config.yaml
hidden_size: 512
d_expert: 96
d_shared_expert: 128
moe_layers: [1, 3, 5, 7, 9]
normalize_top_k: false
balance_loss: 0.0172
balance_bias: false
router_z_loss: 0.0001
learning_rate: 0.00769
Below are experts of layer 5 (counted from 0) of a mixture-of-experts language model. Rows are named router (the router's row for the expert) and show model dimensions 256-383. Each number is 128 + 32 x the weight over its row's rms, rounded and kept within 0 to 255.
After each expert's rows: "gets" lists some tokens that make up at least twice as much of what it gets as of all text. This comes from a sample of Wikipedia text that the model never trained on. Tokens count by the router's weight.

# expert 16
router [114  96 154 138 151 143  58 137 176 150 122  98 119 132 163  71  91 156 115 130 113 144 179 112 145 171  85 116 164 140 126 176 155 187 101  93 160  67  81 145 170 141 123 160  95 116 124 122 129 112 110 177 138  79  91 166  98 121  94 149 139 116 163  59 160  90 126 170  87 166 137 127 124 150 137 140  91 145 118  81 115 132 121 107 110 163 188 114 120 124 128 151 176 200 102  69 105 127 179 127 114 120 139 117 191 161 159  93 140  63  81 105 166 142 113 113 116 115 117  87 152 126 156 112 130 115  98  85]
gets: " (", " |", "\n", ",", "-", " –"

# expert 13
router [138 120 187 130 130 131 136 189 138 144 159 118 109 133 211  48 137  89 139 154  99 130 144 109 127 119 149 167 100 171 104 198 150 149 165 119 100 109 175  96 184 111 143 183 133 115 183 139 127 134 145 134 200 142  75 164 101 139  63 181 179 108 116 122 162 137 151 162 163 186 141 141 125 138 150 108 137 146 170 103 116 116  93 105  88 220  84 109 139 112 152 129 209 206 122  75  89  74 150 111 107 126 100 142 163  92 122 109 149  69 121  82 108  94 135 165 113 128  83 144 150 181 104 125  95 181 159  91]
gets: ",", " and", "s", " including", " as", " with"

# expert 18
router [153 120 174 149  97 132 132 157 162 141 161 138  88 157 188 117  96 148 117 147 124 105 173 112  79 131 110 143  85 131 101 177 121 144 107 111 128 114 150 149 118 134 135 132 140 128 187 134  47 193 161 109 186 138  72 148 110 162 112 116 109  90  89  92 139 106 116 131 130 214 137  99 121 169 179 151 168 132 177  93 105 133 110  84 116 156  79 119 135 143 160 137 189 194 113  67 106  81 140  90 102 153 123 144 172 169 125 103 124  94 150  73 149  86 124 151 139 181 113 126 175 164 118 143 161 129 154  99]
gets: "ed", "d", "ated", " used", "ing", " known"

# expert 14
router [119 148 195 116 153 144 168 154 142 116 154 158 121 121 159  46 133 144  72 182 137  79 194 117 168  84 135 146  92 157 119 198  90 159 110  75  95  97 114 109 115 115 121 181  62 125 153 133  89 140 116 131 129 104 124 124  77 129  36 167 128 125 125  66 163 107 119 168  84 138 133 143 136 140 143 122 152 149 211  90 103 132 125 101  85 175 140 108 100  47 147 149 145 157  95  90 156  86 158 127 119 132 120 155 156 105 191 108 145  49 114 102 144 143 119 156 160  79  97  98 147 102 121 113 142 144 112 111]
gets: "\n", "==", " ==", "th", "===", " ==="

# expert 44
router [100 142 178 135 163 167 141 154 161 172 177 106 105 137 180 132 113 161 158 165  76 100 122  92 114 120 110 122  92 116  89 179 122 149 105 116  95 114 129 137  85 132 162 147 159 110 177 148  74 160 122 143 151 116  91 179  85 116  98 146  93  90 138  67 148 106 119 144 123 169 160 148 108 140 136 107 156 154 162 115 102 130  85 127 131 199 116 143 138  89 157 103 203 146 125  96 120  73 185 113 129 148 119 177 156 155 118 100  88  74 107  90 102 126 136 135 117 143  77 117 116 139 121 108 160 161 141 102]
gets: " he", " was", " He", " who", " had", " she"

# expert 68
router [ 94 112 166  89  72 170 141 153 166 161 133 113 100 157 161  75 141 122 133 145 111 120 175 107 102  94 147 144  90 143  81 174 133 154 167  70 128  72 140 123 106  74 150 153 118 114 191 146  70 170 142 106 161 133  74 187  81 116  98 135 142 105  87 119 148 101 139 129 118  85 163 144  95 138 169 101 141 153 147  77 127 110 155 145  50 191 133 113  97 108 151 105 179 203 124  98 141  85 141 121 138 103 143 156 147 132 162  88 151 139 155  44 145  90  86 124 117 140 103 115 128 154 126 169 159 176 150  80]
gets: " the", " a", " The", "The", " his", " two"

# expert 50
router [115 130 179 109 149 147  90 135 151 107 117 101 122 111 165  97 170 143  85 128 135 117 200 144 126  79 109 167 151 182 131 147 139 156 134 108 134 117 172 133 151 108 136 154  91 130 204 128 121 139  99 136 171 148 109 142  80  87 109 127 142 156 139  96 151 106 146 195 109 144 123 114 113 122 200 108 132 128 127  46  96 130 121  83 130 113 161 113 113 113 161 129 185 162 142  97 157 112 166  85  89 139  97 157 180 126 210  99 110  77 115  56 116 146 142 123 158 122 106  91 181 143  94 147 130 133 135  86]
gets: " ", " (", "–", ".", "1", " −"

# expert 49
router [ 94 109 176 111 131 129 145 142 161  99 179 129  96 124 179  89 140 148 137 179  72  97 193 108 107 116 118 104 123 137  82 153 135 142 170  97 122  99 173 121 142 110 147 145 134 116 164 102  68 173 134 121 173 133  53 180  28  98 100 113  57  75  63 131 148  98 130 130 116 126 178 134 130 157 122 113 131 135 137 102 133 132 119 113  80 177 129 115 134 105 128 148 157 166 174  73 127  68 144 100 122 129 183 178 155 173 155  77 115 129 148  63 143 123  99 147  95 150 108 126 117 172 136 138 163 155 138  95]
gets: " the", " a", " an", "The", " The", " first"

# expert 31
router [109 101 145 167 116 164 110 190 177 176 179  82 134 128 157 108 125 176 115 146 106 119 168 117 116 113 124 144 108 113 110 185 137 154  95 105 131  74 102 155 136  90 146 158 138  96 183 174 113 146 131 137 149 125  57 188 107 106  52 108 136 101 135 137 151 120 120 135 135 179 149 126 126 149 180 135 138 147 151  71 107 116 128 130 119 137  74  85 141 138 129 153 176 200 119  95  99  82 180 129 146 128 165 154 180 124 136 100 123  80 102  93 108 135 123 119  91  96 111 125 116 176 161 132 111 165 139  78]
gets: " of", " by", " with", " to", " and", " from"

# expert 39
router [161 140 154 138 131 141 118 201 148 166 144 105 146 101 176 119 131  75 145 121  86 128 146 148 102  96  96 141  95 176  98 161 119 153 139 127 100 106 128 118  79 127 116 140 147 120 141 144  57 124 114 121 143  97  81 173 130 156  71 146 162 126 126  96 193 135  93 165 153 158 149 101 106 153 124 152 143 191 183 105  99 130 130 119  88 172 124 121 181 129 149 152 177 161 146  73 106  70 154 113 127 114 109 146 185 135 140 105  89  70 118  76 146 136 108 174 125 147 145 119 162 123 107 148 159 157 171  87]
gets: "s", "ation", "ion", " son", " name", " father"

# expert 45
router [ 82 130 158 143 154 130 108 135 156 170 152 110 108 131 150 117 168 127 147 126 149 122 167 106  91 122 168 169 124 154 125 168 161 177  95  93 104  88 147 122 130 101 154 140 124 121 207 143 122 179 105  88 147 121  88 152  85 110  79 136 157  94 159 109 166  81 135 169 165 171 175 114 114 158 109 150  94 138 120  81 146  98 134 110  60 140  87 127 124 131 192 139 123 190 110  89 121  57 134  70 106 119 156 141 180 100 163  86 132 124 101  88 108 104  78 101 141 101 108  89 111 125 115 119 102 142  69  83]
gets: " in", " In", "In", " the", " during", " of"

# expert 12
router [ 99  99 197  99 143 158 139 143 154 179 184 138 147 108 164  96 156 118 185 130 111 116 164  95  92  98 132 143 140 151 117 173 146 182 138  98 133 136  86 128 119 127 154 189 130 126 133 139  64 162 103 135 168 139  91 145  82 119 116 159 155 114 124  78 162 108 115 173 124 156 153 137  96 165 110 122  85 105 167 120 141 126 138 129  94 177 152 119 118 111 146 101 163 115  73  58 139 131 158 120 108  87 177 155 173 160 176  94 138  76 106  90 164 143 133 149 126 113  59 104 131 119 125 141 142 171 157  93]
gets: " ", " (", " \"", "-", " [", " “"

# expert 7
router [118 126 165 136 134 140 141 184 147 130 152 110 103 154 176  96 143 138 171 150 174 120 172 129 124 122 131 133  74 134 124 148  99 157 128  53  90  80 145 130 100 106 106 134 161  94 180 153  48 151 109  79 158  86  83 109  92 115  95 154 132  94  71 113 179  98 138 144 113 124 162 156 136 147 150 118 152 166 224  83  92 153 103  98  98 152 136 121 147 114 144 116 143 173 131  79 124  61 176 121  91 142 124 156 161 123 149 114 107 104 146  36 144 121 115 172 121 184 104 100 181 145 121 140 157 194 135  73]
gets: " one", " first", "s", " a", " second", " years"

# expert 65
router [137 114 145 127 146 163  89 154 130 144 139  88 161 109 198  70 119  96 130 166 101 122 114  91 150 131 138 144 128 148  87 166 168 190 153  98  83  97 155 124 140 158 122 162  82 100 156 113 131 187 106 120 158 139  98 165 105  97 108 160 194 154 172 106 187 105 157 151 147 142 137  93 146 155 146 128 153 141 140 119 120 119 105 116  83 170  72 112 138 127 137 100 149 175 149  74 160 113 172 115  91  99 147 137 157 116 136  94  94 120 127  82 107  70 127 158 136 103  85 138 157 192 131 129 155 129 136 106]
gets: "s", " University", " National", " of", " International", " School"

# expert 62
router [107  52 155 134 183 161 134 139 177  93 162 124 161  96 161  79 166 105  73 132 136 102 138 116 210 164 163 118 113 143 107 161 123 176  79 113 152  99 143 135 154  95 114 159 113 106 167 192 115 136 106 108 145  94 120 196 119 121 107 161 121 153 138  98 144  92 164 184 116 158 153 118 154 173 156 124 131 155 116 101  86 185 136 144  99 152 160 104  95 143 160 106 164 141 174  70 108  96 143 131 119 120 157 142 133  79 167  70 144  81 125 102 143 117  91 113 163 109 127 129 142 147 150 146 103 112 132 118]
gets: " |", ":", ";", "|", "@", " –"

# expert 64
router [114 170 130 140 138 147  50 137 157 153 124 132 137 103 168 104  64 105 114 153 126  98 152  98 161 107 144 158 121 190  90 162 113 174 122 111 121  88 106 130 144 140 133 169 132 128 161 170 112 159 165 200 162 152  86 166  94 158 103 164 131 116 153 119 152  94 131 159 115 127 153  85 143 149 157 117 118 141 152  83 129 211 107 150 103 155 101 109  92  86 151 102 153 168 156  97 171  97 169 146 111 115 123 160 153  70 149  79 139  73 121  86 151 130 118 166 143 112  91 108 145 157 141 159 143 148 116  91]
gets: ".", "1", "'", " /", "8", "″"

# expert 74
router [117 112 165 171 167 170 134 133 164 143 173 158 122 166 159 101 140 154 112 155 108 130 126  85  96 118 121 162  90 145  88 168 137 148  94  91 143  67 161 158 120 110 153 151 122 112 204 131 113 145 140  98 173 108  69 177 115 122  86 107 170 115 147 123 150 118 101 157 131 180 144 112 102 177 117 140 139 149 164 108 130  79 100 138 130 175  90  97 147 149 158 178 128 166 101  71  91 105 159 129 142 108 160 154 198 119 149 122 114  53  94 106 114 107 141 127 111  89  76 103 137 157 119 170 108 170 116 115]
gets: " as", " to", " in", " for", " of", " with"

# expert 75
router [ 95 138 193 149 159 146 144 149 167 157 104 136 104  81 182  95 164 173 132 142 104  78 120  98  99 107 107 140 122 166 124 142 129 166  71 126 117 111  82 119 133 160 118 139 136 110 183 125  86 141  92 126 148 111  57 193  70 170  51 122 107 112 171  88 186  89 109 151 106 174 182 111 138 140 130 167 124 147 183  92 132 127 111 102 120 132 107 113 147 147 144 170 132 170 113  71  75  84 148  85 157 150 145 120 184 124 166 103  88  96 124  48  81 164 154 108 119  81 117 109  95 135 146 113 122 141 155 102]
gets: " de", " to", " in", " be", " at", " had"

# expert 57
router [131 128 146 133 138 173 115 157 153 137 183 110 147  89 200 105 101 126 124 131 106 108 162 142 165 115 110 139 118 179 137 136 136 173 131 109 117  76 120 140 136  91 142 184 115 117 152 162  81 134 119 124 137  95 136 171 115  85  98 186  95 133 120  93 182 117 162 144 160 197 138 112 139 153 164 119 131 154 179 104 126 147 134 124 143 184 124 113 159 113 106 131 127 159 146 100  95  64 167  87 108 143 103 122 163 132 162  69 158  66 118  91 133 133 130 181 113 157  91  92 144 170 150 121 127 129 135  74]
gets: ".", " John", "e", "o", "y", "a"

# expert 59
router [140 124 157 124 135 167  88 196 141 154 141 107 149  95 190  86 100  74 117 198  91  91 151 124 139 124 125 123 131 152  80 183 126 162 146  70  81  92 149 121 116 132 105 176 105 121 152 128 101 158 108 110 163 143 116 165 103 118  82 164 181 148 133  98 181 105 136 137 127 132 134 125 123 171 140 136 192 167 150 105 145 140 124 126  58 152  91 118 120 128 154 113 122 188 146  84 125  98 156  98  92  99 128 151 166 136 131 102 137 134 129  79 101  45 112 162 156 128  80 122 171 184 102 121 125 103 130 123]
gets: "s", " War", " World", " National", " League", " State"

# expert 67
router [114 129 138 159 107 161 133 141 170 144 159  81 101 101 152 101 127 132 115 172 133  64 166  86 168  88 114 214 107 148 119 160 195 147 112 105  86  95  79 123 136  96 138 157 123 144 185 141 112 147 139 127 151 156  86 167 108 125  96 152 143 123 113  91 152  97 157 154 128 156 138 130 110 152 126 100 130 161 169  80 134 144 119 127  80 157  96  97 107 113 179 151 183 172  81 100 103  93 155 106 130 106 131 168 154  67 170  96 113  96 135 106 148 143 119 168 136 171  89 105 162 174 114 220 118 157 166 110]
gets: " of", ".", " in", " from", " to", " among"

# expert 70
router [123 142 148 127 116 169  89 192 185 127 107 143 126 144 147 109 101  77 169 144 102  98 134 133 150 109 103 135 110 144 147 151 129 171  93 120 138  90 100  90 121 102 150 165 155 133 152 149  82 166 116 101 126 102  99 136  65 122 102 184 125 111  86  94 137 110 171 183 104 192 140 150 154 167 166 159 174 195 216 140  74 140 160 118 105 129 134 111 116  98 132  71 149 166 148  93 139  66 164  98  93 155 107 168 147  72 140  78 152 102  67 109 164 107 108 161 134 127  73  78 138 148 132 142 144 155  75 104]
gets: "\n", ")", "==", " ==", "\"", "==="

# expert 79
router [121 120 177 127 120 150 141 157 137 174 169 142 104  68 156  89 133 128  96 182  98 103 188 138 102  97  86 131 105 153 110 163 130 173 140 102  92 104  92 174 136  86 136 200  98 103 176 144  80 175  94 148 166 159 142 183  80 106 124 188 133  85 129  81 157  99  97 159 108 186 158 102 102 120 182 130 157 124 174 128  87 116 138 129  90 135  90 119 138 113 170 102 175 112 108  89 157  92 181 116 130 127 145 142 169 148 148  98 158  97 114  88 111 117 111 105 136  94  73  85 143 116 141 142 128 174  95  85]
gets: " ", "-", " \"", "_", "/", "_{"

# expert 63
router [132 129 140  55  93 160  88 153 149 103 128 144 185  63 156  93 146  84  82 115  65  69 153 148 214  80 121 126 141 170 122 159 151 181 153  99  66  82 112 151 147 127 209 142 167 127 166 137  84 163 148 129 166 137  85 163 102 142  97 176 166 134 175 101 161  81 155 161 198 167 137 117 145 140 141 117 171 163 178 101  74 156 116 109  98 158 150  79 155 140 152 106 143 165 160 107 148  98 148  95 213 121 114 160 150  57 174 132  82 101 199  96 171  88 128 114  83  40 116  69 108 177 120 120 160 147 176 104]
gets: "0", "9", "1", "2", "8", "7"

# expert 71
router [171 151 135 142 130 158  99 141 165 155 119 125 142  82 163  96 135  87  84 112  64  88 156 104 189  98 132 100 123 185 104 158 129 160 112 118 107  87 104 133 144 111 137 149 131 116 171 136  90 155 137 150 165 148 110 151 106 149  89 187 115 128  95 116 164  97 133 142 126 156 163 134  98 153 161 150 102 134 162  86 100 183  65 102  99 161 104  99 131 145 168 153 164 170 180  97 122 101 194  81 177 119 109 156 172  60 173 118 103  88 150  89 169 145 141 124  93 162 101 129 121 170 135 124 160 124 150 101]
gets: ".", "0", " It", " also", " He", " he"

# expert 26
router [142 121 159 141 100 148 141 160 166 125 171 140 111 129 184 111 114 124 141 159 123 137 144 114  96 135 101 147 113 159 127 214 105 138 142 124 144 119 130 127 144  98 145 147 135 126 208 141  74 170 175  92 162 146  95 170 103 122  99 160 141  83 110 124 175 107 134 136 123 183 157 120 117 198 171 148 157 139 163 105  77 117 112 127  70 172 113  97 167 134 144 165 152 139 104  70  61  69 183 128 137 113 107 133 177 128 138 136 131  45 117 102 136 113 107 142 141 154 106 130 132 152 146 152 135 152 143  84]
gets: "ed", "ing", " that", " called", "=", " named"

# expert 61
router [110 105 175 134 153 147  94 143 122  76 107 173 127 152 170  91 146 134 116 129 134  83 149 137 154 163 139 137 122 143 146 172 115 174 112 160 120  97 122 128 170 156 109 149 107 136 160 163 102 125 112 108 130 148  82 173 102 123 106 168 169  99 131 137 134 123 183 196 163 196 172 164  94 181 121 132 187 160  99 133  85 119 144 157 123 178 107 104 136  58 128  98 110 203 117  92 135 123 148 124 132 161  91 129 170 103 137 109 134  56  95 106  88 137 174 151 135  98  98 131 131 161 121 145 150 131  70  84]
gets: ",", "%", ")", " which", " that", "),"

# expert 21
router [184 164 152  81 112 134 104 149 161 146 121 133 140  68 154 103 119 107 107 146 128  85 177  88 199  89 134 138 116 177 113 154 122 171 125 129  60  89 139 135 160 108 171 155 189 113 152 158 101 166 143 162 160 179  91 163 109 120 104 173 151 127 145 109 153  80 130 144 119 153 131  79 108 139 152 106 111 155 149 103 113 152 112 114 117 155 124 110 110 127 158 140 172 156 169  82 124 107 168 111 183 137 121 146 162 108 155 104  73  78 162  99 128 148 151 159  80  96 119 123 158 153 112 119 173 154  80  97]
gets: " ", " |", "4", "2", " +", "3"

# expert 73
router [120 183 148 186 118 149 121 162 143  61 112 115 120  93 147 101 115 112 109 135 159  76 153  80 150  88 140 123 134 177 118 165 162 151 101 135 132 116 104 175 121  95 116 148 194 128 170 135  97 172 145 144 148 172 112 159  95  69 111 180 111 142 135  90 173  99 167 169 106 156 147 139 119 166 176  99 120 159 155 114  99  88 107  92  85 163 120 114 119  87 144 194 167 143 135  98 113 100 167 139 159  90 176 154 170 155 165 122  95  92 139 102 148 137 111 122 136 119  82 127 133 182 106 142 126 143 109 105]
gets: "6", "4", "5", "3", "1", "8"

# expert 47
router [ 78 134 200 137 186 161 123 158 172 117 179 111 145 160 162  90 151 120 120 199  99 138 162 112 124 121 100 116 148 165  92 173 133 147 136 113  91 125 159 106 161  74 138 141 122 108 191 148  92 168 155  93 170  97 106 151  68 123  83 153 133 117 110  88 156 125 103 157 126 145 152 145 113 174 148 129 160 123 153  60 119 115 153 180  87 163 135 103 143 141 126 142 219 168 161  78 108  98 161 139  86 142 153 161 157 110 150 121 142  73 126  54 137 123 153  96 122 113  94 105 151 136 162 128 154 178  88 106]
gets: " for", " a", " was", " with", " to", " in"

# expert 11
router [115 109 187 151 155 186  97 173 146 133 164 117 114 132 176  72 146 103 136 172 105 143 142 112  98 172 150 142 113 143 143 193 141 132 150  82 108  67 169 146 168 133 114 164 136 103 144 115  65 112 134 122 197 158  89 153 108 108  91 161 144  98 123 133 136 105 146 165 139 171 171 141  98 156 131 142 135 199 189  83  90 126  99 140 104 193  83 121 135  76 131 161 156 213 135 102 100 121 144 148 135 133 114 133 163 147 147 109 130  81 128  70 134 171 145 155 108 101 100 111 151 183 125 163 104 159 139  81]
gets: ",", ".", "),", " and", "\",", ";"

# expert 23
router [140 120 170 109 121 188  94 172 162 111 166 136 152 138 189 110 142 121 125 145  99  90 164 118  83 110 118 138 113 140 116 151 146 172 139 105 119  67 108 144 112  95  95 217 109 119 141 122  85 120 118 107 155 153  96 147 103 103 136 204 149  95  91  78 153 106 122 152 128 186 130 112  78 156 147 148 137 145 204 150 110 174 121 126  98 192 124  99 149  90 149 107 155 179 109  80 121 101 135  89 119 126 114 135 167 154 164 122 151  90 122  84 135 123 151 138 143 137  91  63 138 153 170 102 122 154 137 108]
gets: "\"", ")", "us", "'", "]", "ia"

# expert 25
router [155 113 179 113 110 135  80 143 144 100 146 145 144 139 179 106 144 148  93 123 165 124 201 148 143  82 130 174 114 186  67 146 154 160 156 101 124  69 136 102  81 100  97 162 109 128 172 163  85 128 120 124 176  93 109 132 106  77  79 117 174 127 135 108 170  70 131 140  72 122 169 147 112 154 201  95 133 130 157  91 118 103 160 159 115 139 118  94 144  97 148 131 182 186 114  56 152  85 146 126 137 115 111 119 156 128 183 119 125  70 108  46 140 174  98 145 168 140  79 124 176  99 166 125 116 120 114 123]
gets: "4", "3", "5", "2", "1", "0"

# expert 36
router [129 123  96 115 100 144  59 142 132 103 149 132 107 152 150  53 123  86 132 202 109  80 156 152 128 105 112 121 155 170 141 164 125 196 175 116 131 105 163 111 178 160 138 162 120  97 150  91 105 108 129 118 171 125 114 180  99 115  71 130 121  80 125  77 160 106 137 169 135 169 183 154 115 166 146 125 154 154 126  94 139 149 126 111 113 188  84 145 135  54 160  87 143 194 126  85 156  81 119 108 151 110 151 132 162 126 119 110 102  62 103 103 141  95 138 165 124 119 107  97 136 198 135 166 104 168  79  88]
gets: ",", " County", "5", " States", "6", "3"

# expert 46
router [111  82 123 138 138 153 121 158 179 108 144 122 147 134 158  64 123 122 112 158 132  78 161 132 161  99 138 111 131 146 129 172 144 145 112 100 129  38 143  92 166  74 155 212  84 128 164 150 102 120 126 129 181 107 107 185  68 115 116 153 124 133 129 120 158 110 159 194 165 152 194 109 109 149 153 133 118 158 161 105  92 169 156  82 129 184 148  72 129  67 140  96 174 139 128  85 104  75 169 113  91 119 137 137 143 133 178  99 132  56 122 100  90 151 107 136 141  81  80  83 148 199 139 139 109  98 166  79]
gets: " |", "-", "|", ":", "=", " \""

# expert 24
router [112 147 155 143 151 147  85 173 130 128 123  95 136 115 164  73 149 121  95 133 138 108 161 117 138  99 143 122 124 154 113 188 123 155 109 126 150  50 114  88 156 109 113 192 106 123 137 149 111 167 133 147 166 123 104 192  92  89 105 155 119 125 139  93 159 108 110 161  91 160 169 109 132 163 127 133 107 135 150  69 143 112 158 113 100 202 161 107 104  91 120 121 136 144 139  82 139 102 149 100 107  97 123 149 179 105 186 128 107  25  95 143 137 154 110 127 148 114  73 135 167 148 111 158 147 116 142  84]
gets: "\n", ".", "==", "===", "\".", ")."

# expert 78
router [155 160 145 115 167 153  62 144 141 125 102 168  80  74 160  98 116 111 113 145  96  95 148  91 191  71 124 123 108 164 119 157 178 171 106 130  84  94 159 132 129  94 194 153 186 134 150 154  75 174 159 143 156 181  92 156  94 135  90 170 114 138 201 110 159  87 133 164 111 152 170 124  97 153 179  84 152 161 159 107  91 211 129 136  77 162 114  83 111 114 172 139 146 166 161  99 140 113 172  66 154 104 103 139 168 128 151 137 132  92 118  88 183 126 149 122 150 103 102 108 141 179 165 134 112 153 113  99]
gets: "0", "1", "9", "5", "7", "4"

# expert 53
router [132 126 153 103 124 166  69 157 103 148  81 169 185 115 160  73 145 127 116 150 123  79 149 118 166 150 135 115 138 147  89 185 140 165 146 122 102 105 167 133 106 156 180 183 122 110 156 110 100 140 144 144 171 133 111 148  83 136  92 125 147 149 142 102 196  87 144 156  97 153 162 147 123 165 145 113 110 152 131  79 132 161 147 102 100 160 143  85  84 128 116 147 169 207 158  87 103  98 164 128 173  75 100 159 169 100 167 120  86  78 108 113 142 105 160 109 169  85 102 141 101 189 124 165 145 143 116 127]
gets: "-", "|", "\n", " |", "==", ":"

# expert 41
router [ 88 137 125 124 159 176 139 181 166 124 126 151 132 107 178  54 159 118 128 125 145 117 106 128 111 118 158 128  70 155 123 150  60 136 104 100  96 106  86 104 110 169 139 157 110 120 167 124 111 139  98 149 126 117 108 121 111  96  73 145 105 117 136  51 203  57 126 149  78 168 185 173 115 204 169 119 138 128 181 128 136 162 107 110  99 158 144  92 116 155 146 163 146 116 121 106 127  87 157 113 137  73  97 168 167 127 159  64 167  95 156 109 139 151  67 131 111 113 117 166 135 124 140 128 164 153 116  55]
gets: "s", "li", "e", "y", "a", "E"

# expert 3
router [147  99 150 116 145 160 148 161 177 136 122 175 161 119 171  84  95 114 108 154 106  59 138  87 169 117 137 128 122 185 109 175 129 160 144 116  93  87 122 135 175  71 173 163 188 150 147 190 106 197 148 115 173 107 112 160 112 137 110 156 140 127 207  95 166  71 128 149  78 153 159 146  90 124 126 114 148 143 151  82 116 143 124 144  93 158 152 117  88 152 162 130 160 166 109  91  89  96 187 142 134 110 129 153 159 125 159 117  88  84 163 112  90 156 184  85 119 106  92 102 157 181 117 142 152 176 110  94]
gets: ".", "0", ":", "N", "op", "\""

# expert 0
router [111 102 162 115 106 173 155 190 153 132 147 151  97 137 166  82 152 136 139 135  99 122 160  82 115 111  95 188 116 161  83 169 116 179 156 112 136 104 162 120 132 110 160 151 138 117 171 138  81 172 113 113 182 161  56 172  68 120  87 120 158 108 109 102 171 108 152 136  85 123 163 121 128 176 121 131 149 122 131 100 126 126 105 128 100 176 124  85 121 117 153 124 179 187  99  72 100  69 147 118 132 121 144 164 140 119 166  97 121 122 130  58  98 102 137 104 111 149  73  90 125 160 107 147 172 174 136 105]
gets: " the", " his", " their", " its", " a", " her"

# expert 4
router [146 118 160  79  81 166 113 154 146 154 117 128 133  84 174 118 140 163  91 194 107  74 202 173 152  71 135 134 136 158 136 157 137 197 171 102 103  50 143 107 104  79 111 213  98 120 156 134  98 116  86 157 131 137 140 162 120 107  60 169 129  82 162  54 154  92 135 168 128 145 167 117  84 142 169 103 143 138 143 111 107 139 117 118 131 159 134 133 121  93 112 119 162 160 120  66 146  74 174 126 160 131 129 120 170 165 144  86 165  67 119  84 166 153  94 158 143 106  83 105 175 117 149 130 176 116 121 106]
gets: " ", "-", " (", "–", "8", " \""

# expert 60
router [ 81  92 116 121 115 153 129 201 168 126 113 108 132  90 166 107 156  86  76 162 107  70 180 105 142 139 144  88 167 151  93 175 116 168 107  67  99  89 131 100 158  62 115 153 110  96 174 134 131 114 112 135 120 120  99 177  81  93  88 152 108 131 105 142 112  75 144 131 144 118 168 117  92 169 136 101  99 126 133  88  99 159 166  72  76 157 109  88 115  98 164 141 176 185 162  84 133  81 128 127 123  89  96 156 154 177 146  69 120 106 138  93 130 111  76 125 105 107 109 103 139 165 142 131 141 103 138 101]
gets: " |", " the", " The", ";", ":", "The"

# expert 51
router [113 108 165 136  93 153  98 156 160  87 134  86 153 137 157  63 151 122 106 170 159  82  95 113  92 147 119 108 111 127  66 172 153 151 130 127  90  83 122 132 116 114 139 131 103 128 164 131 126 154  91 132 149 138  97 157 114 115 100 159 117 139 181 128 179  64 151 185 102 166 171 109  83 175 118 127 132 111 178 109 120 121 160 116 115 115  79  99 132 169 111 120 169 156 146  87 109  97 154 108 108 134 135 152 160 140 161  90 145 120 147  85 134 103 102 139 122 104  96 115 112 155 132 119 170 165 118  49]
gets: " and", " of", " No", " Best", " All", " &"

# expert 77
router [117 106 131 178  67 168 105 148 168 143  95 174 164  91 157 101 139 120  66 118 119  64 186 144 176 120 143 165 126 155 111 141 119 171  98 103  66  94 179 111  93  72  98 147 173 145 154 177  81 130 172 174 149  86 122 160 103 130  93 182 120 102 146  85 150  63 123 152 149 152 146 141  89 167 194  75  89 147 150  91  70 150  95 124  74 145 128 104 128 110 120 123 163 153 139  99 129 105 141 140 185  85  87 152 149 120 146 101 124  86  97  79 123 149  94 108 150 128  90 138 213 140 160 135 139 154 110 119]
gets: " |", "0", "1", "3", "5", ";"

# expert 58
router [128 163 145  73  85 165  90 148 176 135 103 129 116 115 158  78 132 106  83 126 108  88 133 150 159  81  94 108 100 177 121 167 139 192  79 110 106  87  99 177 169  94 153 147 163 132 171 169  90 172 141 123 186 121  83 170 102 122  94 152 149 128 141  84 156  90 152 163 164 146 154 122 138 152 175 121 139 150 150  82 106 157 116  73  82 164 104  83  99 127 167 130 166 156 119  94 124  99 179 111 146  79 100 154 167  97 174  96  85  79 141 102 147 137 175 127  69  94 104 125 163 164 125 167 125 154  98 110]
gets: "9", "0", "1", "2", "8", "–"

# expert 69
router [112  88 147 114 139 150  75 133 120  88 120 127 127 115 178  64 137 131 130 151 129  94 152 115 126  86 145 137 130 143 121 180 157 178 125  79 144  87  82 122 150 118 149 181 117 113 141 143 110 159 141 127 153  99  63 171 153  93  79 172 148 100 124 122 171  96 192 182 136 173 171 127 127 178 161 109 138 164 119 113 130 138 161  85  87 133  80 132  81 146 157 120 153 153 168  97 130  98 159 116 165 143 161 160 182 134 186  58 148  74 115  80 107 119 103 174 123  68 134  94 113 176 111 190 117 135 160 103]
gets: " of", "-", " United", " New", ":", " American"